Weights of a small mixture-of-experts language model, trained from scratch on English Wikipedia.
Experts: 64 experts in each of 8 layers, 96 SwiGLU neurons an expert, 2 picks a token, a sigmoid router.
Below are experts of layer 5 (counted from 0) of a mixture-of-experts language model. Rows are named router (the router's row for the expert), gate (a neuron's input weights, with its number), up (a neuron's input weights, with its number), down (a neuron's output weights, with its number) and show model dimensions 0-127. Each number is 128 + 32 x the weight over its row's rms, rounded and kept within 0 to 255. Numbers have three digits each.
After each expert's rows: a language model's description of what the expert responds to. This comes from a sample of Wikipedia text that the model never trained on.

# expert 14
router:106146155206190175116126186128140113151135173089112138105155109123201111129169105123134066126174072072151153118177086123141135122159128132154095131132166119048094092144159118128120147099158094102102178097100099127166125114137104161149117114141180090106162128144126066093064116091119236152117140145093105132117140159129077168110178169211139116128123153114156101136097140125125127113150
gate1:157064180144135121187156127140136126185100131134143087138127170128086149170102138076086081167134138158136175145097104142143048096126079074175159127130122111115114104151069175120097116100200104128090169132142186139157136020204106139095133124049106105126126156146090158148143146143114144111164171138126155139111161110131139112152153095106164083092127108158101087170123135147086141121115
up1:171190154089128148146129147138138142176108104133090148121147100133154130121159102147077124126130095138127167123100153094133190111103183113084166068105106176160120120124145101152105132192184111111146105131163155073134090091185184153103122201147115105100142127133116130114114097051135121114114109093128165181082113103116089127080148204089159084085084151156191123147192107141087092165089
down1:151077143166149128089128158073126088161142121183133152146141153185155106124193164098187108116133156165164115114163101140180082152106127118122103141161153137098168132131124099152162159146183163150159160113103093099148138152093105059114084127143149148158080162083138145123136121122132092122173177090146142128086162180199202070108119108147121171122105045135111118085210109113148140101159
What it handles: Capital letters and pieces of abbreviations, especially US state codes after a city and comma, such as MN, CT, IL, HIV, CET.

# expert 49
router:102163173169147104073128181136141098130135126086095153094066121134170130118160101124118088132176077127123144120136091134159153062149168167141067104110146153082105108171207099136159124134122086086131160069124109162142129117146106178178132139093136149109136084093110081117078144098098171145143105106171135047146201130099152139156202169179099139096104149140121105168109096156076135140130
gate1:164158115113108189109069102143112181149121153107119127167126111138177111160165161145089059110157120134103140119125129211166146118108209127159129117139110118130101103176166160164132142070113123118146128148085126112088100162186104163085087158145143140169139120090162138103118138150080174124149166154081116130149099040109044107086122148201135103151127143120125083103187116155098121158181
up1:076099087069156134178167142152136151132117177156152132089141205133176108157127120117180123094089132157124158175107135132108120130164127092106118095118116167126079132086152190166125142124096145135126107142138151109107127142111133163053199165136118185154109135111143155109169103069155113124088174164175085111161150109084056104150157169122160091155112081120089187186115139141048148154140
down1:089141133089183098142129089173160121183148196113125103154084118136100143139089109117164116081085147137123184148115112106126102112119170097130145072135084080098136057106190125067161173143152108116110165159090164146182113100039143099143141120125171097130143165181142143099076133187162090140161151140129138158130153093184062137153172105106149156171167116111135106148119097189114139137109
What it handles: Year and century number pieces in dates, ranges and tables, such as 199 in 1993, mid-15th century, 1954–55.

# expert 10
router:178168172202148165123128149131105137156141159141064128102086156133192186136187090057145154152127078131107146125149121146157098082172124137150081092158125092110125084107120150103158091131186122117094169083094097100128079128090112147162122091132190080130156109096134093125121135110085166186116065104180098090098140152077107113088157159183105165124065115097102135126115122107146121099143
gate3:124092175125122167133131119037112083113033151102067060160184132133135150154137138128114125095142090168140111144113084118114144133129087134116127179173160144109062104103116110113106090135138102173119167159089099106152161103132123148159143076123080098104135128193137089142152168132115176143110089090179073106161157104102120128191102126137120072103035146102133106097142146137127164077136
up3:138098134142158137109075090187177094122101151122101144164103131057095131173068149171144130129159124149181091106184124162123166103140084119161121113153100147112107131116136221087044102177135097100128126095143127165137173132106120104066084062135113136148102139157128156129143133149086108151139137079107121146122089128084175187117090152085111093190155154102095164184153112166182139141131
down3:160194143130123142112060155152163075140139082111092066099074103148172117131165119151096086099118138132130127135068174080143141092132117116117136162180105104124143126151143161058112136113168139155090088127193144139151147089099087112099102112087125112092050118200176117156149105149050096103122166095080125103153066163125129167147114175114117088153162152124108152164160109154115089097091
What it handles: Word-internal pieces, mostly vowel plus consonant, right after an initial consonant, such as ab in gabled or parabolic, eb, ib, ob.

# expert 52
router:135200185198115131112135126152131108147123143096075136108072155167124097095148129084112137191154133064147116104200080088084134131184155180140129100121151099085130081101163096105143138135133081118104174133082098132124126091119143106149082087141147111083159116155138081153070071089069174129155121106145120074155153127117097161106127174154128108095099131085138146170098079109094090088178
gate1:123146127144158177095152165112092144077099154153155165084076099123096135127111152167150083143160184043114162108144142111102056133117156173116123135153127086101179096124125096142143078158109194083126107111126105147150166165129149146146108104127133131094131039155156117151110160144075098119141090142115122150171130165140121079160138141138114130152090195213128134144101124204043143102140
up1:152133125120132082141122087152145115218105129076109117138178106110151178181141135162159119135107167163162157118128146140188126124130104141116089074163152094137109138126127137153136249141127149114086108165167077118105087130155176147118122067076121091121129173101063140124197172145093137080061138106084153091148148128096140116115156087113168155120095154125138099160139116115174141185175
down1:144160131105082156106080124094141109083145051121109119096090137159141113182121114149150091140062126103141100109127120180148129131054174138154094116175107169072191163134152114113142146185095170158110170157126124081102165088137160158135198128121142194102125135117135112126116098096111217130165139081123122101116103084135152166082142123192082114068120165085092105135146151134102082150103
What it handles: Full stops ending sentences, closing == heading marks, and punctuation like )., ."; and dashes before a line break or new sentence.

# expert 46
router:153173126178162122119142152134154138113163190098158122095095142147167142135111105111082087143156030066149132112145133105105145091184204122149085080111150153061121091159142123117112175086138089128075192124145086095125127061096149175132101088106160140122173095142118050114104119117114171089103071116118079108108148135112136126126148181174103119112082103102134096149079126083125144110116
gate3:105104104101118151171163140152144106138122193146103142145133119113127112127177103092126096082161148049193098091036074145066110113148157133093111158113094163132140107150181109102129172153161037146128136163121093088172165116128094124141080114186190116118169128169112098135125118161113100191153097100144109175099160157147116109189158100179105141122111173135104127167107125158107157087117
up3:104072164162149145153156119199125143199134170096111123193081108131131196142127144159133133178131127077132103155027142088148178110111132101128137081094144090088135144132143109108115141094102139155101103071123098116187127121150169152135123167136153198115065136100130135170130169165145120109155151087144110101125103142149094159158113095153145205137120138139143145201089122151126126139040
down3:078178105157096118100122098069086093139110140142127128130147078145080097160187057138167148159093199089139147114093192103087172095124132072125131165127174163150118101110148075121149097139165098207098112078068102145154121174175099139154105176126120128125150118109155132172091100167144133119097111165104109105109169188120118153135118083162109081170138121110167126092193105139119118171137
What it handles: Country names and nationality adjectives or their first pieces, like Germany, France, Ind(onesia), Ital(ian), often after in or of.

# expert 1
router:133162143176190183099122103179125079149125151103075193091097112126166128113112105122132078153151076042155122128143067085156178140154151145146099040113151143058131090130110121100131118117109128136152168071107066161110151147115091116131137106099127106102151140134119091116096148117066162106079092143124096059157191155103116105109140130143166166151119127091133150153064102134072137129121
gate1:138161123191108087136125154137126088158178113167056158116112083134096121103096080198098107100113094136159117134130164057175115167116082113133128077099144125013189097142136135099130121083100135108162121060131142116089112167108091109119075080106085069148126130106115129126091143092040123123154170156109155130151118106125146144086144175150160126145124107113134170141064136140109127125108
up1:137085146102105104091168108129148114153139126152161142053114168139098128153077083152146128112146137126087137127078181185138097109168106120093146112074075113072164160107167169117151138165154111156156183145114155115141176111115152139152120097078119140129100147131127080054154163102132170125094133129173079133087176149139062144161148130156078116184065182098190123147096086118095099110064
down1:144140065110096111125178103149060128048142058131127115093080131155096141085139133095115132109130068146167105146096109106174137069098095135149152116138089161161135131160086148117109115134054136140170111115119087087157160213072187171069114136128089192088166144147139106096144123105115137097105149147093130144137125145151141135090198160098076153091121159164098117124117126164131142075157
What it handles: Colons, semicolons, parentheses and pipes in infobox-style "Field: value" lists and tables, such as Died:, Country of origin:, and CAS Number;.

# expert 30
router:125166137216182152061140130127134132126135156167068165105094188116126159132169152143142102155132089061157132140193128128124143126167172154142085076106110108075122092124147119100164114121176098121120158133115118128134107101147058138133096142110151149110203149122082072103134121090077227152112127099126090124124128160132098167110145172230127121164111087152121086119107122136104161140139
gate2:162127063149170097125123088119153136110148079104111104172062158166102167122140095136160110098110195102109075141112122062122182143125179109136064124148100066116142099149201109101101096110180134140089141107129140081069122185118081089127204119137167126079178144144126131119152094123124114155114151126144134124159154171092149117198120137143103143072092119128087086142092179123125106159180
up2:149142110117158160152165142060057141105101149144148120103138152129095135123066165131162159106155109177122094087114172144201093121120122053110086107122072099133159158113086176054127119130153073114079090120134098155092107094080147159086106129108135121121132170118103134120077134141177095091120115166169108093140167164109117093125131100159129178052120098133076170104140108064151103168174
down2:117095121156094144127101092142146139120152058132136173077110119130111136134090163061083151121157158094148067171123161081084130142107181099089128110076126117156159122144120088165132126138127118084086102077124139127130169103190107120099119185169130154105123137105088084128109154126109100159093107140045157136129083093123150195100147053076146132183179190085185170109085117116137125139165
What it handles: Pipe separators between cells in Wikipedia tables, especially boxing records and results, plus semicolons, colons and middle dots in lists.

# expert 7
router:132140151189139139069133181139119140160142133098146139145086196141143183142150119108125094129110061051147171106157135105154156093148164192140103073144113153062146087155141136126139145117137098127102132116129034119190104109103145210114115109143128078072195128119088098099156083096083146110140124104155087120119136134058083152141182129166089133155121145137184141147139105160137149133146
gate2:119113122125133081135100160131078099163106129156197117084115151105139150090178136088077098108115132127165157120160139163096137190114144120122094101130093109134143110182156149126138199076141136086144141147092116088153163131149083096188137204142149095057130147156118127067091153123073171135110127047051116141072171130141132104100172093101153136118116095118066189140145086123106099141129
up2:091119132122144153189136113150121123111133130120102143150107077172131107100105112146088146165167135166134152177110151168128071111134134074199144151120104110170079132110167062127149152124121114102144122079092149133145115065091116146129149106104153098175128118122080099119133157181164122118150147108130136167185077089137165172108033085097043120078164074140125111085125065068117150098082
down2:100183157138082129133120149131146162109075121108115080121121126103185114138137098093089159130127087165112136122105134108110121147115143100096160110092129108122161159150183137103112108110114160091144076153060192070199108117140091135168130166159110103043133054168131141144098113194079116138064151116146161129151182130114109061110158167092093180186129161125130170162173080138139142121163
What it handles: Pipe separators between numeric cells in sports scores, election and statistics tables, plus month names and line-break indents in dated lists.

# expert 4
router:128141166160187148076123179129138116089149167131117152129093124119140148111158138131083130138165099090170123110162075136103117131188129194163114140109133118078140067140184125083113123146173094080105149114105118117146075151116096124156111101143159115121153100103139054130138068097058153068158117148166086111111124114101092086043183158145152115159111068151162149162084078169095121093172
gate3:109114114135100144113144128212107217089136175078158176112108085174126167084145117168125141139120151102111154109115090141106107125117136158109117176122117106144135106139159174119124119131165095069094126139101136131144108155142158196159091106185181113104154132140087147219146061135096110122103101131136098138190099113077075112076159142081137104167143210137120160162127104192134131119170
up3:139082152101132119147171179105138123174103129133077141201144099155128148102195080131128173142108106172121108160152151164159117092094175151099112090139221098097199215155137140184114156144113115167175101130094150166149085139135119137141105121152132162140160156095160139132127179117121105132156128152130068110155117159076099141107139183123086145108191171130128153157097095134121190140063
down3:085200082209126155148091107166095061113145093133139126111150129117156121147106160178120100115110176169152155130170135101130112132153176073123117106132041116143106083133160110142229174099101112114128164147083135122131142105122119145104148132062124096088139126147149087155123121132166099112129147055144147163111115129178193114170122094161100117131097210108144142132072082117132086134152
What it handles: Commas and conjunctions or relative words that open a new clause, such as which, where, when, that, while, because, However.

# expert 34
router:148210153216135140109104164139140120108137129071056182092104111160200193135168090121142126157161089146100102108151140129156130123199169131168122122132149112132075132069111143133160111096123112122090168102141095063121089079126128188116095132089164063108164136120121133169117099114054181128139121162147092067082125128113083136110155165179100115142177126110130118138131138127105119119109
gate6:167208152105175131115133121150111108103154110155115152102142085107137067169129068109166139169134134212137118135165113100047110121137098131147058062093177107124074107143136114144174119095139120135105075121123122157098084091133129148168117150153092144113137096109123127103140174163069173129095084134116124157184152135135119084089107081054143124124160159120124117141100232141147153104144
up6:121118136118132115090106126176099176075141152158106116113107159141156137086152210101129141130135150107159164178100160116116109109101127103118098146122168186125115163101111118080186097169113124094094119089152116128122208117126091117189168110110106041083132120121159216117076088150178183169121144133110138177084209136114077166077168110168132113148107121114123130139096154150161117154157
down6:156162150213074103184083140148141169113143099102133108189144126095177136124126133152122127123135128016079138132136152214135096127120110146114122120103143092044110090138094168149125105160146164123093112124123101107163143131117151105112098093147116142125158123123142124095130140127123137152170071174148124069185120162131094116167085192096150124087137102139165060093052073110112142136118
What it handles: Middle syllable pieces of ordinary English or foreign words after a first letter, like ial in dial or dialogue, urb in turbo, oup in Coupé.

# expert 54
router:108205165183125146109154186146121116102138150119095139073100150150197112096155119093128085172197077115136125067180082126108115118156148163120112148142152100047124126140154074112108143090145088127097174089103122129164121086135085172113114113114168111093189119097112069139157152075111135128097102141141106100148195131124127162126203154196154138152125112118151092189126124118084129148150
gate1:179153150085072175099161129125124141110145121099080126106123098122131112124160121127047128088146124082150141201118158092155122097108164103070119041148157152112088106129099129166150153223146129139141048094125109162124138152123168120155149102123124116147133088133110163196082101173126089136118111075155176096138117127188205094161115110102073165115129120092097139170114093151158121124121
up1:129129114088121137184127125154112147077160119109152118174106098122156209141039087120110128147146141155127121043097134113094100181070115139142109070173150148174125149119074160099159147117102151154168103103139146163080112115161115132143124159106073127090213167141114139156146129110093113166150129107133129156140043128142106107122116160164136127137154085111068161113128097188119197106192
down1:099105146104196132166172135134173106135101080107123099132091151093160132111121135125156109117154171069130153187180058113118202091122056146154115096086119140117145146117169148149093148109144066145110126139161170159134051132114122106125135115124130113091184111122067162129111085140112186177203133103122102129125087164150134190065151096149174105121113109103126155097090078102168160163114
What it handles: Single capital letters or capital pairs starting a word after a line break, heading markers, parenthesis or quote, such as D(evelopment), M(edal), S(econdo).

# expert 26
router:090136132189124156116140157119139065115106138137076159113103185145142168084111137102108102194147036043142111106150146071166177090198143138136104083074098122116136132112138094122104137112113113120132135127103092148145106106114096128121076113104161087099161104124088089123112134101011183162148108142103063101120159109105046135116155156152151135134081100120133149131103116137122150134150
gate2:145165109124110121090087170150158176161086112091153133128096135100175139057130152101118092082140148121135100156092146114157118124140108098176171113109144097155130103127166067093184072132119146105096122100133085105133122083096124133090113102114149149245180087162119059174088112117054107105160163136161125200081151095141151114121118132116183145159103128168153119172154180140154120093118
up2:135107135181127149158104078121103106110111140146114085179166087159087151126142163108188094125155151109156124168118091148102139085145125137084138096174156117094105179103154051138161119100192073122079160138142158128039080128146129092059142094108116133114108131106109159138163074139139115128174132154124147145085070158152074133146090107134108127084174117113121045142149185159135131114053
down2:119147117129123161173103113136105152127141109148102096077024104148150118140121104159062136165094082144178123110137160105138148124149123059155119154161147160073102137143147170167155156153131106121120092143131136151152101130157147141134143185135089178082124062104182134150119105147142194146089128069126190122170153140182120152174130096111138107140187189154137211156156079109180141131078
What it handles: Pipe characters, dividers, slashes, and colons in wiki tables and infoboxes, especially election result tables with Votes and Candidate columns.